{
  "n_layer": 10,
  "d_model": 128,
  "n_experts": 32,
  "experts_per_token": 1,
  "d_expert": 224,
  "d_shared_expert": 0,
  "activation": "clamped_swiglu",
  "moe_layers": [0, 1, 2, 3, 4, 5, 6, 7, 8, 9],
  "router_score": "softmax",
  "normalize_top_k": false,
  "routed_scale": 10.6,
  "balance_loss": 0.00443,
  "balance_bias": false,
  "router_bias": true,
  "init_std_router": 0.0158,
  "lr_router": 0.00131,
  "n_head": 2,
  "n_kv_head": 2,
  "head_dim": 64,
  "vocab_size": 8192,
  "norm": "rmsnorm",
  "norm_place": "pre",
  "norm_eps": 1e-05,
  "positions": "rope",
  "rope_base": 10000.0,
  "rope_fraction": 1.0,
  "qk_norm": true,
  "attn_scale": 0.125,
  "tie_embeddings": true,
  "parallel_block": false,
  "init": "normal",
  "init_std_qkv": 0.0692,
  "init_std_o": 0.0,
  "init_std_up": 0.0692,
  "init_std_down": 0.0,
  "init_mimetic": 0.7,
  "optimizer": "muon_variant",
  "lr": 0.0159,
  "beta1": 0.9,
  "weight_decay": 0.0083,
  "lr_head": 0.00906,
  "warmup_steps": 50,
  "schedule": "wsd",
  "decay_fraction": 0.863,
  "decay_shape": "linear",
  "final_lr_fraction": 0.0,
  "batch_tokens": 65536,
  "seq_len": 256,
  "doc_mask": true,
  "train_tokens": 272200000,
  "steps": 4154,
  "dataset": "wikipedia_en"
}
Below are experts of layer 5 (counted from 0) of a mixture-of-experts language model. Rows are named gate (a neuron's input weights, with its number), up (a neuron's input weights, with its number), down (a neuron's output weights, with its number) and show model dimensions 64-127. Each number is 500 + 50 x the weight over its row's rms, rounded and kept within 0 to 999. Numbers have three digits each.
Before each expert's rows: "mostly gets" lists some tokens that are sent to it at least half of the time; "comes before" lists some tokens at least twice as common just after its tokens as in all text. This comes from a sample of Wikipedia text that the model never trained on. Tokens count by the router's weight.

# expert 9
mostly gets: " \"", "frac", " '"
comes before: "\n", "  ", " 0", " 1", " 2", " 3"
gate0:424539478484571442532551476540483483522485466568509588412483523516495477472499539513520518593428612389472553534570497583464507508488464528571568429490475481578546490526602425439501440480568493
up0:470459574447603473469471426557560535512445540567409503547490547501505478465432479532539535514447460475580546537599587521452484477579445484573522390439508505412512559458514447471470441462440520
down0:450493508499474449442624522511535487527560395439517476491438478502483520496483465476490543442534573481539529446610437562547491504446552487466421441416511525461451453419496471523460506516517507

# expert 13
mostly gets: " year", " century", " age", " season", " death", " business"
comes before: " of", ".", ",", " in", "s", " was"
gate0:475513526539543426478571394558480509431497518500509537477435453529505483510471511432509446505495479440348477444471525520575485448387486476506488424512555427532500441466560342515570550526444546
up0:498510477570568465389499470527468474533504520498511571492468532488499659502512475514574517612474519518550551606460492548485467467575536490478473377396469496470482485527472622514512578478363516
down0:452527545487572478442573534381468404488496520545519417487489467434513525416404583473538450458543568571533454498556510514546501536378572443475471474431561449616475523575486494529450503493494532

# expert 4
mostly gets: " and", " or", " but", " may", " &", " would"
comes before: " the", " be", " a", " have", " was", " his"
gate2:494512481481429461449481447544502523510449481463525437571471475483474545530617603544575526528533529517551556484469502454392559401546457502559387481481509552531513496428526538492432397549542475
up2:520581504511540560433519505442568489502426434419525541595490514647505532469534444472472445553453460512540547439504567445506522527514516530502422520477444480485526534586528516550480368553496496
down2:444460413567465615543505494471437422461540568523476474552549414458426447565509533506531589483482528479490463527475526467474384503543439530512593439522541500438521462510507547511429556439533527

# expert 6
mostly gets: " under", " after", " After", " during", " early", " last"
comes before: " the", " a", " his", " their", " its", " an"
gate0:456465541439504584441512473458572467476469495490440492598544530486499635488463488503490472549517558514555484464447510466472609585531509486526474561542531585529479539440496477548548545504504510
up0:509436494450555405386567480460539536470543452531542504480516525507511577483459506473497483489403476490551533417523602540447532515560504499512550512516538472531507559437457489528522603505518353
down0:538511545502502577473491492438449507521561506531578412505456537522432486517493534438503536528549485542515501516513500406562432428495493482529500520443419572397487521507465532492469502544436496

# expert 17
mostly gets: " Dur", " Pay", " Mut", " takes", " Inter", " pay"
comes before: " |", "%", "s", "|", ";", " km"
gate0:507502436421554497445462478480509503518440428565487475461498461495579494579429547636494609501500505522519500480422483533612586514483551488457474554552553518592469544472503511490518555525495484
up0:539479501434492496498557427432553499470382535417489438467497498431480466508495459550496481523454539539439379547470464569538486485521508462410538478535509479506434503517509491497505476554574486
down0:578428544528510441419558561390465464560486540600545575476532444471492553498498544598505522490551459388476533562489564494487434503617519530466446462524507477486462482437448569430552472440405449

# expert 2
mostly gets: " Coordinates", " JPL", " Votes", " Species", " Apps", " Length"
comes before: " |", ":", "  ", " %", " Votes", " 1"
gate2:483534485463511543425494471538448515451549508523525452502544552482573519539536498436587610490554500513386454591456487509433525619530454503423591448466417469442534536500437487473435530465478489
up2:517530485538545504486549452496507515548518543483487512493511540585579514499524462371477588419502425544430469542474518504477545631558557539454484560465482490514587492545419463531457443468375510
down2:542481566488522492422435522551611547482512531609464569540538478403517537441479487441516469498615479527511430533451521492500486471504428495508561535514546419503596526512580607536443491511585475

# expert 14
mostly gets: "History", "See", " Animalia", "Species", "Career", "List"
comes before: "=", "\n", "\n\n", " =", " also", "See"
gate2:496590533508445541424483469552456389323495481516601525477439470467375493476413507516532522519610562423569487521441525476540420564586464502479550534472494447522458462449500463538489507533554504
up2:461520518533465494457466579510546384446489427560537491501515443591408399444428498517550432515522507444572438488488508507497483551504447608496513480465539487544418478477484453546554453584470464
down2:521467386508607548522593613505487503504540458494489438557545497500471525504494477549569526503453531521409450393591515478535385497492487556389502461505469494476549415420466468538564448503536548